python train.py --num_hidden_layers=13 --hidden_size=192 --n_experts=16 --experts_per_token=1 --d_shared_expert=0 --moe_layers=[0, 1, 2, 3, 4, 5, 6, 7, 8, 9, 10, 11, 12] --router_score="softmax" --normalize_top_k=false --routed_scale=1.0 --balance_loss=0.00565 --balance_bias=false --lr_router=0.000645 --norm="layernorm" --learning_rate=0.00414 --max_steps=5835
Below are experts of layer 4 (counted from 0) of a mixture-of-experts language model. Rows are named router (the router's row for the expert), gate (a neuron's input weights, with its number), up (a neuron's input weights, with its number), down (a neuron's output weights, with its number) and show model dimensions 0-191. Each number is 128 + 24 x the weight over its row's rms, rounded and kept within 0 to 255. Numbers have three digits each.
After each expert's rows: a language model's description of what the expert responds to. This comes from a sample of Wikipedia text that the model never trained on.

# expert 7
router:109140147068169089163120143173140174125157099175121156156135145089128123094135160133093173136097111145128140159159097168140142149139146122122145149151148107061126159100101090133151111149148101136113112121112101137113075118098124144121096137092120113140147148142106145127137189109114114149110119119179144172130105123084115134139106095134125151135183127144123137112098087105143135136104101113097182128130144135130123140095106113153112122138106118129174118088116168122134127122163159156126089140098129127126128168129132147113166106109103078129127131138128109157118121102103142137
gate2:127140116125130127133154126128104128126087138104143115153139129138123104095111082124131099120139122134130124126129143100144153100114151126140074105153129091132140112150114115108135124159126133168120147154108135119137135130143132156102149126156162143095179106137143164175116128140171130096180061125070116089113096120098151145163112133081157144102125158114169114155113123129113121151136128165112136138100087120129142155138113112092128100072090158122130121137114079121121124144103132168114090121189175166089112148127138071080127151118151169106125098142106108123113100100100145110
up2:129094115160142120127134116151078093144150107117096086109094124157098141111121117112132080113149143110195087098103133132139107121124138128117101141183119085138132122146089120123122150134147132112143150107120145131119106143135114130129133122144155128118134166154116150155144119078158111105163149124112116089094166103071151135117139138161113121145107133119167172158161116149101119124129152129106102139121101138058162087115099082119121127149139136101105157138101119150119160114122110117155108119149163152160113117134063108116161163138153142087120117190108144154125097113136110093
down2:166118090101115109126113097116119176092151141116118120119110127101140118152128138100135103125126110126119110150167122152133140134105082125133158126126152117139157120125109124148168137156104113152084120127139137144156099143174132108122098083131098123182061143126151067087155117163115106119114130111125176111130137108115123110136152152114147115163151100148112139076143092096119144125110082163150117137107124156165107137128154115131142158138138152146160135131109111143106086118189136119132141133145150157159096144083136138098106136149149118136172168099181095123163102092143102088
gate3:123147118119081085144117110139127126124117127135122130130176133143148104134126100102156158104123100150172115120127109129155142123156123113135094180164142151114128104137125122110119066127162115180128115181167090120142140114079146150165140133170103129123114172128155106124087146128148125118143107121140112085139167095075097140128181128151170116156153131122150131118172104157114113140108088095131100147163085177146107118109134101108108158118146143156148132125161139145143133096100109101158118129097132136116156134169057119141158111126127123141111153142115108137097119149108126169
up3:134116149106089141149111145144089147103123137131140090129053170155097163115108145117144117151096147113163124144112114141067129123139071129121127078112108138112125116122165129145137098156109133138141107122157113096123124134154142113080056139126149112136140045131099107126132106104123118137113156142135135169156126120186126130150139131152127112124130163176105115118116104168142097132153116151124129100090152128141146147177173109143133140130118120153122139174108138122122122098119131131117145173120106148169116129133158158142074165091156142142131109136145119103150096107102137149
down3:154117180117148146137114114168150166103117129102109176129067125165128175101077108157128115111135123103147139101122141120104125122133147167140131128182108125123067179169104078120119171141110114132145112148089129129119119141163134133137124136131137183156111142110137172096107122141151095131142156119122116110145104105116157149126103119149103141102134132130182109088115142113165096127166161119124159144136150115144123140169143147137134145121085127124133107122147119129108137147146115088095091128114110092166137135110139139148162112143125134117087126142139174140149123135123065064
Description: Word endings inside proper names (St-ing Ray, Bre-uer, Bo-ise), plus road and distance words like Road, Street, Avenue, km, mi.

# expert 11
router:139133162120162118142125131127115139166127134150112119162117148082158110122090156142110149162159135144126125132175105170116141128114116104083136135174159113142124139092118093094123106153095121098174116128125107125140079115085157153116128118103113143115155154145125127123140140127102121132107115107115148139159114128109129123164122112089125121180142145147126120099081075124171137149140083140143137096091154147094144141072065174098089120150103115104143193112104149131142114117107131164131134148117109139094150137109143143118140067176100154140123155155156097125133123110111116133
gate1:112165135125117142124120095189065135072119144163122093162055116122103054118098099145103138152109163157124135128108099129117162144104188107109178159132122122079131145116128131125158157106121137164132139135139117102126141116120111148121101131066139123117140103141138158110136131141144133109152118088101151181150145108117159142145101185114146087124127128163143140111112134134138141121112158140167156135106130136111132122104076142090127110066146100124163131110149135113118123124134086140119104125117111087112157136137115147133108137119147141116118161160120112159121115120127137141
up1:107117142135090172133163104167087121117122134136116131148070128103112123134121094139118140135127141177109128094086113123114148120096188137152141182138114116100104137152111119104167137125136125174095105132151130123127164149114129135129099116116139139097130114122154183105166130113138108104126117097131156167136094145130127144158091171087126112148122112117165141125113096144119119116119159150154116156134097158116134129133074140093134138094144079150130098116110160121151128105137099094151101118088052081148126118130096144126144129139128144082099166131163119153116129119149101176
down1:117154151150127155164128135158125125140147151126131099111132150123101123137132135125111115147138104128113126124140134123146098122092129140114143134169149122170134114148165134133179125177113126106126126176079183118134188127141106085122135173173089138114118104121149209126088153106119141148147108152108131092146111103113092138126101160149120150106123109121095145121126117152182134150108139103138150158117116077137156138151134148110113126082156133122076070153115164130171123116157119117129116128157144105087098087129139084123120135091104091119133139142091148127119175113153133120
gate2:135167116133130143107093098144136138149077156111117119149117109125136115154103160174093117133145096131088136114136135097106143123132139155115127113149133115064133087128125143112147132117141116099167169126096140106117095144067067116101098114151124177129112128161124069150148092121148157047131128072124130115148123143130130108096088129133098143152123133151135122124121113072123143140183138155154112087090116123116158117120097144088123126145090150161125135098139129116133120168122193145135134112105117132128095114140117104138129137103115108145114144136160153136119105117125138083
up2:161101093163117110103152154097103112136103158150096135125149110136085138136079109175110106141133087123148121108090132108132135106122135136127148135096127109152125146101139104151145067127137104131143145131100169107139164118114150163122129117110154138093150125160157105132168082074117103122162128093150125139147166170133160084182134144132130153130077158143171095084155147154130160134162131107127136148108165146136133137133140133126139158149106116118137135126175152127131144109127134142172116133147171144151129137116141082161084085155135134138160093106145137153126140110177105119
down2:127111133124142133105115057146140143135109118156154170116140144135144111097167132086109124141137150151137159143140077147126141164141140139110096132123143131128117107118121117125138147104090097153176136142143099117103162134103125139139129153088139099178124143165151148136108147147111106148130137146097100167128126131073096156124119130115127143166164130107072126135121079130117093107120161113087137120149075087120105133086084148091137123119123167119150138118140126143106099128139101121102184125171144095065085123140111154101111094094149135135149140120085111119097150134088127113
Description: Capital letters and abbreviations in sports tables and rankings (AP, NJCAA, GER), plus sport words like football, yards, League.

# expert 1
router:136157126076153120140113133158090131117132149170104118127122136117133137124112141165112118120139109097155144138157110142121150130085099083068146145119146096133156131126155089100125091150155100133151141114118111132160100131110120188102136163097088136102151151155134101116149151106128149148116110110123125135116085094108146136174145098072092098138152113141135158111084077127156110168105097133090112110152143153156124127126110179115145121135112127084154164074111140129114139154134136169114119184092101131085136167112153155134127113159113120152143117136143137158156128133112149108
gate1:112116096100138151145118107126113127155111120172134143111116146102101112162158111113132144106110136134094102126147143175125092160143145087159126143156129114133137159125145137136150144138142123132107137137178138118125128131124118140109090129175095117113140122154125082109123121112084137137154142097080137155092128183118109158155129138121100107140173054115128126151131120150126151137142087082125078144105146068123144163195125139122138129138112099101145146172156112135110140140115100091156148172148126151151158144123127098129125173069170132119081106138141110150135093123135098110
up1:149145110104156121147154112098143121154153112170122166089119153086093112145137135087127141096130106115109137122126169126133101124108119118107125113140141121125169119154151123100145118135162118124138123110109131123107119113113144138114081175169096124114153119138140127066159110117116110128162154121100150158072178150114159133135103131128105122151124082114114150133148127098108102113170133094152124147119175055135132146173149118156149134086092128095151155146159124133143151145119109096155174192145114140147144111129140114121163165096171166134105102169135147121154102129116143116
down1:080138118123131124167126119130092105116163146153143155130132134124120130102157126143140115112143113116106116102106131113095103091134129164173123091124084131108171100144122118131124152086177185093115141097061166120109140117140147161123107126120134115078115119101178167126160126155201168134144145174124140152114149121104173116145086123142111132111157168151117132066138125123112106137105141171164116156088133129122124133132143129101127138090112135113142140120132119113140130121134136096167131079109140098140152123130142056107125103174134135121106109149124109139131111142148141146
gate2:102104113145136133123134113096110164150136128114129094093105154115116127127161103114156116107127086112111117149180127136138123119112102110077153157100149086177106120131169116131071130151139110087084104140124081139113078081190130180087101111125138136127143162140168112119164137110101134105102154117124132137166123150111136103098170109078102054128129123152132154135102130136116098122096123152104141147145107154151117122110116128112128146102075146130079105109131126155153138118110122124084126124139114146116141143151137120114095113099135099105147151110092154138139125142115155096
up2:100134131146132089158124111151123108171147117152128180124136126155141147134082164146138130126153148110142122094137112142134152116118141161153126085137116157114171098132112110106148118095144138129144129121131181126130133115112103053142122153097132077148112143144116126138128126118150124161108133136117159086127086128107119144161107133171122169105166124116121133107121114122113183162149086108182138122139143110123126132158146104156150128118160114122176124132121138146108149110174116181166118127144129119166132102109160148130108161162101122137094091142141066187106086091125107160
down2:155128135160117137142152122095133100127149126149126131136141120142120176198117133129130097150161082099114134163175112155141123094156094152125178109120131156105129126105139106125101122131147106118109143144096136163117142109146101172127085115084156086122123139099184121126131101090136149117088179094164098156154097110134149120104146119120087110138168131079138092118093142127135092153106119118161107121146110119080143111147119155172117157114149138128089105141152117128098090131092123172114142100154087128119116107151158133110116127157105127111109141125100094141135135090128142088
Description: Sentence-final periods before paragraph breaks, closing parentheses, quote marks, heading markers like ===, and table row ends.

# expert 12
router:152159118066137062134107118117110147144129143159111166142137154099121121108130144144090138169129101106120122176168099129111138126088100131106155149160154090130135153121122112063144133116164116136128068085109120140149110118114148175114136144119104099125137169135138133111116119110097139166084128131158122149118114112115094107167127135098112124149177115110115135120083077143162102147089115131134127133116176155120114127095097169117141131195122121104126168123119157142124101136151124176107131128119137115078137130133163133152168096164118136159143116123127135133138105112125150149
gate1:169093160097163113119141092145168103116069138135133150138097126130156134126128121129117136109096128140099141172123125112134120103135117160159143104097157142132149123100175122135130169161151106127135138117110117140167112136141103144143154155092156126162160148160105140110138118128140135132104137122113089144134111145121158124158128094104153146150172106087114079117104141143151162150145167111147155077158121154120118150155153126120149163163093101150098189129138082094129129183133116122136154121102138087114136161126167110158080116126146135101100151145097133106139151156081141168
up1:158110165124139080104135089129147110133085118116135113125097125132131147082147112125145116110086120105103140133107161105128109154122121107166123091125128155148147177094147123114136145127139123142108143133116131106168120098134134121109148167128133136146100137159112104137165112097122119103123132146123089111140122179121108124109126110124129138142183108097146071150118126157173153156112174081139133112130088124102110136162142121138121162124089123163098150126091071112100137192115090092130186153149144094105106142130129144148056133104124103108102163127094100140132129133113136165
down1:115131121145105084131151111147124120075114132100153139142118110129161155104176096089152126135178082122139134138113142119127148124157170139167166175157132135156151109173162084135129104144146151138077151154148116144107144139132138137130170179161108073111162110082131122148116110124136138121147138149162143120141119154125116093085115144151107172150120146096172130162142106142136147165095137126088093132143147099138112130118155095154167165155144125132105115154096113124156107108115109137120131091112167144152095136133115144149139121137091119111140102119138145161101106140158073129
gate2:175140136133124144133108133130150111175144115169101176131164110096094116127119130133134162147113137164133132168145125146104132114097148145115136125139136147117162135168153153100100169123099092093163118130101111144157111156119153135131129170125130167132114123126157134091144094101110117128133121131066133154145122130160100157137114142142144111090133127131116121115133108154142152142131106134157124195137126083161169100140166119161078104080120125173115052093110119157146161142123146102133139180107073141096124095133122148132094112132127131150129109124162164144145120160112101111
up2:111156163097133127143093084089081140132088163116107106140085063160102099088153106112104111089106089151140101104126114149126109140121170111095123115142129118120159136136133120123135120140140143145114078116081096148129118143146160100117083105118136089121109133123119142134146169125116127144135114110117096186101128152177130154086112155112177111103135129160163131115144126173120158157134107144135111093151164105167147101179129121134088155141121126146113107129114156106127118127130128111125135123120072109143157094161153109142120173116148141119124166123131161106096124108134105158
down2:168096063119122142090125104136154152135146100135154151154102121159150137075140077085108129084170127118111154163101147147119161133112121174140128127124096111149140131140103141118117161149162118115118146137178157171132122107120174130108141131125118141118106091146107165149105126157147122128180115139109125144118130082113141119123156140125138093129129149136096108114168128089122156131104082088134137104161091112108087187114105128111140139155162119110153129138173106156079088130132090115161144108141100155102118115117134084122136131148155166132153107116139130113122103160144146116
Description: Conjunctions and list separators joining items: and, or, slash, ampersand, dashes, commas, table pipes, as in Carpet / indoor, red snake, or doctor snake.

# expert 10
router:153117181132154114166110125178112160171124122180087122149142155121159119065091144140109115108130071120146128152149101151112160140111104088077105131171169088102142134126156124113126131117121097134150107109135126141104088099098153163130140155103110137087160155136112123127145138123091138139087125111127141186148136088110132115142117095110107115126139149119120128105097074115133125123124098098131109112141119147085139119102083153114162130144140130122128151113090150150124089142147144163148096121115139177090144150124107148116136090146126142163133137172158097110151145116110129140
gate1:160076105115159075136129124097120113111151098141109067151104171106102128132110139118101097104142141148111122146095152174127161097172120110105139133144114086115105086185165122112118109101142119151123136108163108130136142120139139120107096158161114086127182081134161128136108105123114185139118133088124145178145123121118108136128102114158161126154120148127109125141148107147086152120119108130118117099118160137139112150075104111134080153163105125139098162149080135159112106113148133135135111128110107115094122131173149176148173150133160127145150118155144121141126149141118120120
up1:114168152140123190128139134132119120148117134102134138115110078114129085165144112100164119112111131141175093083156089102115141125107109163114141125157131145135102142086087089135098125112138136093150104103097130153109124080121127136096138124089143150109098132135103120081145155138165116103126139180116085138099147123138119110133121106128082135180150127162131120114115114091169157114099157138136166133128054143147148093169117156124165121124110141139142125133158137170129149125128130169141109145169134142148112123100106121125114098141082129081118110141111085114110123124167116149
down1:158070121113152062132132126119112131124144167124133133138066112156134118109147156099132096117147140107123135158092156108102159065149127119134152126150137122080138119160150140115171106132157130160124100152120124093124133140142127147149137127158122109154132128179137125140095107108117111135128147120157150181160117111096121164140124132068132121155112145125094165083103139124199131080107090103100136080089138171117104113107110138143091101118106077122139138142131119126104120154132132151141091161126082128113102135129148147143118116132144139125115152147147182132108117099151126110
gate2:128121126138156096139188148120148143113131122158114126095176124103108110140136162122103144140117114115167102139143116128111142116149107150105122125150114110114131146105149114125098122132076129130131116103134123152096159118178134103110132186132164108129143114081139113092112115144111116134112114127179152157122108084131081104107119110107131134138165143161118146104119093077159111135117102100135144202170125107142109151118146185161151130118146129096100098144139149101135142144105131178120111167175183138113156121118059140086140127157136124096134146093149133121146114117129108167
up2:155100134139136133137168176106106126095143147111147151103188153102128128142139135065122149150120118143149111124112132131121098097138063119109141145150077139101118094109125116133139112099084138128118158127133128129108151137156129134140135101084134120130117145089106103099081139081084112148102132156137161144141127104155116114128127117123119145139119165164118136085108111072142120096147123087143144168133184093129125118119164171128132187101126152147135116167121143083118136126141140150104108123132145121153155091140108154099133124172136159099143172075141159100130111118107113152
down2:151154118141117128098087141149144122103140117099177148138099093112129153100186138149104142123135141105109109159150152101142164123127135144171097146078088098136115139108113129101137143176170156106099153168128120107129084107124117195078145106106112159115163115123129103110103122147086124064148122159153160152077141179117143146153134107108112146120126107131143111189154128143103123113105149144118150138131128171147126139123138123085117116160126194157088166089136135118118124108132118112127136128136159122136112142132113112116111119148150124116128099142104087133106100154127123112
Description: Location prepositions in, at, throughout and table pipes, mostly in footballer and club histories, such as loss at Portimonense, played in Italy.

# expert 15
router:162114152123194085148134156132125122100111167156109140160159121119124133086113186153125148136119117124146118141146107167109107131094108113096166133135139082141150146090143098079137104157106097116154105117131090140122088116079142148098139184096123119126143166135136100121172131111116141152100126108137131151133111115122123124142124106095137111174146133123129153108084079154143116143119112125119104108110142179139110146124096171152114124158098127096163180139109150143109108145141131153133091131144139139083144162153170149118131082163100145170142150140157114148145121116132144144
gate1:159115149118090133125113119152117118150089109108091148115098103146148106097128108135113093092141156092119151099147100125117151134052123148122104150077135087116152114126118103144129090152141100160104133117166136137130132127154118143147097135089112139164121116134108174105107143084152127144128132132114107125139097166129121148160146119128156116148141129140117147132130111137104157076119112109104164168130135177091119139137122125110020178145122119121127180112140149101145113123126156120164085171086161128114112138125113163100091151092103115137128141155123133136115126136139126118
up1:087120122124104074119128124098127149122161198135143138140091155109133115147113129147087119165135085151160088177091103089139099122157138165132154143181136172136162144100135184146132104114130144171127143147157148146119093104124161174120144131092150098136131131120126151148156112125155107144123129115120159124119140135113114080118135089133169136116165100147091102111100187108128106114138107145104131124134076071137161122164130124107165125147151090166138091132119131123109124125164107140112126094161103114152155130166139161129140119128132107151113118134129115117126095131111131108
down1:102140102080112079104110123121175080116133145150156163162111160132135141100126137116147122165079113135141104169135126110147087137138110130094146119134113142104125145095152156113145163111132109117123137124129146093101153174167108128119115156114109121156122095170087121138123105129145086208163118132104131143114140140128122096152085128103123171138157102157144104122073142110115108146148110148140106115154143108132135130171144153119180130158122128150117113147124103122119134171150104144099097103104138116125154157110113157156131125149171115173120113157075133145131107142094137179
gate2:048107101137109122089144174126097115156124143122123123176130163126162137097112167123113093103136129127122120120132153160110068138152120123076146133129118164128114125104124106126124165131156138140097175137128146148082145131121103159133127117051121116063158138140086175150082127155134116140116130097100105146116131128136143133113092117141145111139125112135135115156135156145128162138134074138151170137131140124133115150142136136132147138139131200168136156106101157092114120111125086132109130120107106094123087139093129140183156130130125156132124159108161139120152109123109156122
up2:099116106141107136110117111113137109117129129173089127161145144145147121152127125140086123128121129073141118131108105119113061134175124127135166167093130122149115123155107114146118133135136088125145153160154119107112143132098103154107138141086114123104133138159158121129106105079164159135113140132107134179153127163155118151135090108176129149159106077112117115160164091139113183118127105166116170128161120159113152152186165155136129132148153184135135138128101129057118133090098123112158132111105131124133138141133137114109132121132149158154089134112131110093166158103099129156
down2:140132126132111115139132130118164100165172123101109140118154107158111118126093159184126117128140121141129110137151102155135107141144165123122156131147135112100117083146119069139056122139149146150081165155156121127138130123151153108153118119144099080097137123150143159106100100146097138165126165166131106099154123120128108154159142134111185129082080160150159114101114153106127168127067161102155113160109137150140118133124126144161061113153095135166134145128111162126141158119107094117138138145096134143144125088148143116160151160106125112118113109092126141139082129123138117142
Description: Pipe separators between table cells, especially after the year in filmographies and results tables, plus first names like Craig and Ryan.

# expert 3
router:137154158101144078127113113168102112133116140129096126171149175109126116126121139121122119138107102117178143136144095143114125183087121098081144146131146094106110170112121120103150125133135095128151090119143106125146103119121143143118140161103106111125147128143097112078140143105115130135143113087120123143113138131098113126159106116102126102181140119129149167115104124160149120150123090120092134086119127195120096153113116142156146152161133093125126141101136111168116099150151136151131102179144097136097139156148161145115101105169124158126106172155162097135188108087091167153
gate2:116106128137114117139091151130121132080130173105117090062102127149104076135151151142150110154125086140141124145120118121123091133157125160128164102130142106121098115118131162116115142098133152130090116121130131096141150124110125096127173137130127109154156106175159140079164111101107111152136119155126131109133106100112164169131144132118184122168150112129100177162161157147159183132146160128113125131118105180125161166116121115186135120165120075159121114120134123102110119115118191119115099194131091121150111139117122126161118109109151101131123100137133120123112105101129126126
up2:118113119157108098125137086117111113150109099118145116104113121125162141130113154143120137142084138132127142146126144123104126102131129123158121110074126148119161116105131134170126156143149079112102133132149091142141103109130091105095154146124099105118117158165089160128117094123126096093131139129067173132141132132147106109128087106133114123151111148105163153094155093144129128141127143130127100123112122130144098080141141086152130116108159125124109151176114139172168147110151102125111105209163118137113102137075072136173150093151115170131113153125151090061136146125110147109
down2:151166082133094109104123125104109157101136089165106107121092141156123164119154117140119105143137120098114131144148157161142117099147100121090116134131129097144113133131135121116097161094157068146117115110101166171129134135110138169115154104160120109161123117066146142105176134160126108106105160137118137152082115154148166133143131093143118123097096111121118111110151097175114084164135135139096137126161114139125146117155117163139138126107139149107140116130073104138136121164118101147136121138116171055178127158157125118116168100112113168120120129136149142142157131144167098097
gate3:111130115152135105125107129145103158130127117124173099155123140123124077142146111096047110126132089147116143102164142133161099119115125111091167151104163108148114119123108105100108101118133093137123133103118120085130109118126119149138140112129151121176152111130151055102140124103108162156162155097137174100092149159178141099135182119126116116155125135137140161088144125092168111134142130135146121117130122147103110139127138108168116134123092087116115135147089132096092145133113151110127114138159131108128145170165116085109104145161105133113120119159132164171146116080106106079
up3:152114088145117112119144146083043180110129130069178102162098131074117142129142122125066157119097116152083157135128138134152106098149150115140129166105158119115146146108159095096092095119121086108085154156116135115141124149141156159113104118133125116144171099117139077139127167113098155143141140124131182117108133141140113113118134128136143131145120146133106162105128128137157117146148124130126145117159116159119104133102118095132141142102110095117134155142123124129093114168101152111098114132118101097126109168130147124102117186159092125137138100143118149173107160130159129122
down3:157148139102174130117139099130136171123141134155139155116127112144087144151103128150131114118154080169110141139112136112151120130116132127122130144113139121132090102148132126132079118102140107115074128114122129136182113140119127141138164121110125129122128147048144112158135127111155143145101135143147165141136141128179147097126154159102136155140114132106107140123164163131078133159141144136133140142128081139144133107135095153149190101132150128124124154138084088130129157139139134111143133053153162122127110127090126099120151120121088186109094152061130115115151155089061125140
Description: Month names in dates, usually after on, by, until or from, such as March 7, By June 2012, from May.

# expert 9
router:127170137095160104154120138129104142110121151169121167169144115078140108097101141161112142152150102111108133137124120173124132129070111094118149158136147105147120156148165088090108138128134089151129108100102131149110083106123150126106119146129095132095136139150127107112163116110114118142136143108120137130134111123107135137144090119090127105139155143138108152113140082155143117159117151113123132116121171163080104185122094159095142097175142151098138175122114126150092116144148155154151129136106143133095174135148177130121105104144075143162125148146178094132139128112077155150
gate1:145096135146136131140104127127124111147121103141120158106128148128142116123128120120132104109129142147103100140112111073143136132124141076123155119147154119152122121130134130113146163107109148132122112122134099143119125128154135099097150136117138093109127156185173166101166120172141162098157079162156117142155108149108094132129098210092171128126146088095105110100158159144072143147111083093133160141099131132110098151126057120145165133119125146130149169141119164132153127115124120117157171127095142169136153114117154080142116135152153131131130107134156126110107109112128164061
up1:137159179125138119102130168154113123112133157102127101167109130118080128132105125135141180139135089110125074138156122146158119096131111191101116155134114146100186154124127167161141117118128107064164146162119150125109143158150140153151103152142096143147193083132123123156113124081127105108158154129124150141132073113134174130114130129135137130108128136156147081139098124147169119099152132155129134103153146109131162110113149148112100131161114160163123146114125142147064153114112147101129147100137091138130102124131134146158123113132103098135112154105149142128120166155154094134
down1:118144132144174116139141084151172116114109112117144112143126152138128147125100132100145125132128094094116113146097144087093114104148173111147130164172148100082089152163110124154096072121096124126117133103078097123104145145105111138148135117112103173135126093076132148138121140126146159118141125133116147144116161136118109147105131090112118093110152134154155119124126085136119151143131166125114121162096108104147121151141115125064153121136120108141081133064123097162134110165122155136126104069148175136148128148132127102111128174099138102106130140090136109141090160131085101155
gate2:115140197106119114167094173111100118085110101129109104158125123096112161161133112159154150129119139141157148137171126143109113115146148098116116112141177125138111122108160096099159118158141060146100155171143110135122119129172152131093138130114144095103126085125077130083135152175143103131150113130143125161110119118095103126114117141085139134124102146137164128153103157130099126132136139124123124126134133141104169163136091130096105137127119106113161167142101123159069114137152119124106122177139119128139141127124132123108083083122129162158122169112075147146134154142082150128
up2:086144132132156147148133131092087123105152120082171123173132144126107151158129132109163181123070176136133167123114119099152110109084121159124096131111161114130139121137131107102144100195135099133109136158137093124068126125158124086088144119145148118127128092153115154119118159146142124130144158137142141131117131099110125128128114146121118161144113143102118106137123163121110122145124146107110140158101123137089163135128151091099124123083134135131142166143120151134088120103116093122118144149155139115169131081101140113091139100103120152167094146118072124107143168185114180125
down2:124123143159121116093143102060099130101164135082178127127111107132104138137147148103124126100117119150144138142089120137135112098111119114141103124123110121125122083143120076096129139117126159114163120103136131151132124145153131129145131109146108104118137134175142118113123120160162115152139157163145122131137118152115121142140104200116118173093102120118147156142179122124129099117145080113158149052093126133128159140133111107154116098084148152127103120134103118160103136111088117095123154119140156168121106064114115115148156179116158158122079147144119142123099109108155133066
Description: Prepositions such as on, by, as, from, of after a noun or verb, and list dashes at line starts in infoboxes.

# expert 2
router:111135154129138106113085167125122133107139167149132134137193151088119114122142188167100140153126094117173111185161113173118126133108096109133093110142147117142130149122131139109130126130108105112136153088131124155111102132119170141096152144128113133106123166163123092128167119139114120160104114112130140117097081097107134139189124106134129133142182120095130115146144114115150143170114137148056102130131133129124151160114102148117120104114096093092133104115065174128150129155146147142117090160139131137080108143139107148124162132117077124138133121136177115125131118131111165122
gate1:088087107096137135110123103154128150141127132129155093140195113111126108121120135125107132137123139122124145109148144160131155122112136105110093164159144117143105161146117129121146136117107123141129134104123087137102104155080122122102140112157141115071138158186108144136100137104089131127081092106141119114157067154124082132123115120141156083085158118132135122160118107125171145135101111116126111141118122125141159186157125169138148143133118116104116151151099089092067127161131140096082178061126145127116118137131116139106139148140156117130187147120114157132138125134096149165
up1:155189124135106116142138168066164120135133120148090140120099114145128133141124118104153123123120133094107120133113118118158113146154139156145174093142134167122129089113118121105136138117178132114118138157183126160168112127151113150128096123106164138132098119114181133105131116127126152140153131152123123129090141092150155123173122135101143148185114105147127115076158146105151142099146124155121160100096136173166090069113165121077114145125105156122163130113153145146158108111129139161153125155105084152121150144168130137097114120114097134105118113132103096151121161115148068134
down1:142129114161125151122125109161149147073129091142134126141139160122164139129105159131081178137116136169128097131115125109106124157130134124144164121106138131168116146102157119123131102111113139166115137107124136170131118162164122192123134126136130067129113113078146105092112150132121114137151130148107119136106141101087118133125123151087103157165129109176125131092131128105121150122116120145110137092110109086153132080127118141063112102133105127077138133084135123103131154107126132129067116155111106104116088141152097152122095078131097090141101144130124100148183167132156136158
gate2:162134137145106099079104113136136144160079139111128157146086104160147133079168078165143104148117114116151114138137134143096132114132172115140092130115114135145101151140174120080128168088132101120159171141167183117149141134154137154104086118096111085158131089164144098109171147126120125115127095110125116099149088149118136137104120179140168093138114085139124151145135102148139121158130113166127159128128115109117108119149163072123120169122145147082108125123106124146103127144142137111169107126112121134138162122088118102157099156144140108124134117130107115124143145102089113106
up2:133150116146132120127132097113192171134085132141109138111121124156169114116107108088153110158121150151150112104103127172143084139119137131109103110163145142126092149134154141161098203099117131069134113149089090130173116139134109109161158121119145131117121152154134135129118138081145144136159146130159118121122093123165145140124108092117111121098156116129123101137107110131148172162105114156118103133154151101119122114136123132150090175159138144122127133118102139123113143096092122131178137106127160076148173098105131140114136127144153128125112130114068170089172119147111155081
down2:060121126120086097151140134150145180147150097127119115087133095128157136155150087090113150148125157111104121121114106164099141101163124145158122136163122131150097112185125150154098135119096148132119127115103103144142139159139122150128156161104137119145091113129141154117136126133079155082176133114100149180131111115125148120126109107119111140129178116119097149144138149140097134105098113086136118145135110147083157116089139133131123118162127142166123127123162094106160108094138149132108181161165143121096059122151094124120131146116151133133104122126112117143204142132120142112
Description: Mid-word pieces of French, Italian, Slavic and other foreign names and words, such as Val-é-ry, Gu-é-rin, Gér-ard, plus nationality adjectives like American.

# expert 0
router:132141159130169110178126130104102145101117139149102113129141137124135129123113179181133114174116105112148158137135099144115123145090112104111116098155132128102136158119142079095129099113163118096158144108121115132155104159098132175112144131112098133140145166156118081121177125136110151149112101123144168158166114089083121147164115093129113112171142128145143150050084137129157128143115095113115136126100155161126107129116080171129119119120135137121127136093136149184148088152138151161134080153118100140081145174149168135112130128145093134141118127123133131150137099124121121135
gate1:086132086153131123120090113074161080122096102104093144103182176133116118145140154165169120131152118099133115140131171143103147108141117158129110117164145140165114116122129121109185142116155118173088108111150143162136112145120105124103156117184105147112132135164128105116161130181162164097163140139092121083115136104084107126126109100139157134170147145122127137143126133123151087124125147128081157131153111090136123125166104118097115099144092130140152101151127138101181116143115138137162124128118127153129136147140130147133131140127133151143136100113131180139094084120139093092
up1:146142114167096115101118158124152096133151152124098117142151148188123128149128126097117195167118108159093124131104150123157138153103136166135148175108062116100139139134152122090164129135141139150096121104103160133137111141096147136112130147138134140138100149136139103150153137174124142113124117112114136130105159114092112156164133107111161098123167107148127128109085094127160113156102168131105125145147118133178130102157118137115074134122125085129151145108163168142133093130129119158176122098090153193123130091133121120116141146152133143156124097136137181116172140115159111143
down1:091088118144154141165146126097153161139079179139117111089159135154133123182096105124130115156114147116119126148149104100087124106122118096139110097147112124134097098100134168160149128131109089150100184144127169103134137146114085156142098097090168160134124130150124132087121115141106130123157126115103116138113108110115120149099121159159160121157137107129143171150161132134177134093136184124108142111126124122108141104119120122169158148084151115109115159123114105135147097107108134132171077173148106162146114102136144116123158137120187114134154116119152110160144085111135124146
gate2:128123094187127147140103130128165146111091106118156105124157121114104135094102128156143160127162075135148153092129108114179102135120148138142144100131108118155123127148087086104149121133099117129143121073112116106163153143122112116126109180122131153140126144137120137113135124110134078136085130121107121093100116118101133159107152122142101153114138109084119169150161139139148123120158121110108121137127171146130139081126100135112089126155146153180139123091138139112109083104119109171111116146113082148123164138050101161124169161083068147126103123136114128107148111117123136141
up2:103142147139126105115106135126132122138176097108140111127131111150164124099179140114131074108128134092105128119117134123132141143093135120085092099113151112116165098125132158104135151126148125163142107137125126112088148116090154125131108123140169109114127142163124122138127152103107113128174104116102081191127095094116143088146143166138150129126106139137122095120070123124111153126126081128178126147081127093137109149111148146135098161100154137130112126181132112154101147143106082166144133093135129151133097124116119085140105119141168120136205156112129128131087172134100075129
down2:159141160115124182129113120103122137089103121104113101145152108135095152141119137173115114145166144182126126107136108099115117123136157103155127163124155142158158141166122139114133141136124108108145128113132127147152108105102097100095129156137145150095182121101137109105112158176154118140092142121116124134114101120152163129116124149138119096133127083136171128160135083110135184139105144076111199121141168138149099165132138101132141104159149163098148063126144143143106132151123147118103086135135124105120122162105136164081132111133145161171125153072102132137127119127159134158
Description: Line-break tokens ending list items, table rows or sentences, often after names or numbers, plus stray pronouns like it, there, I.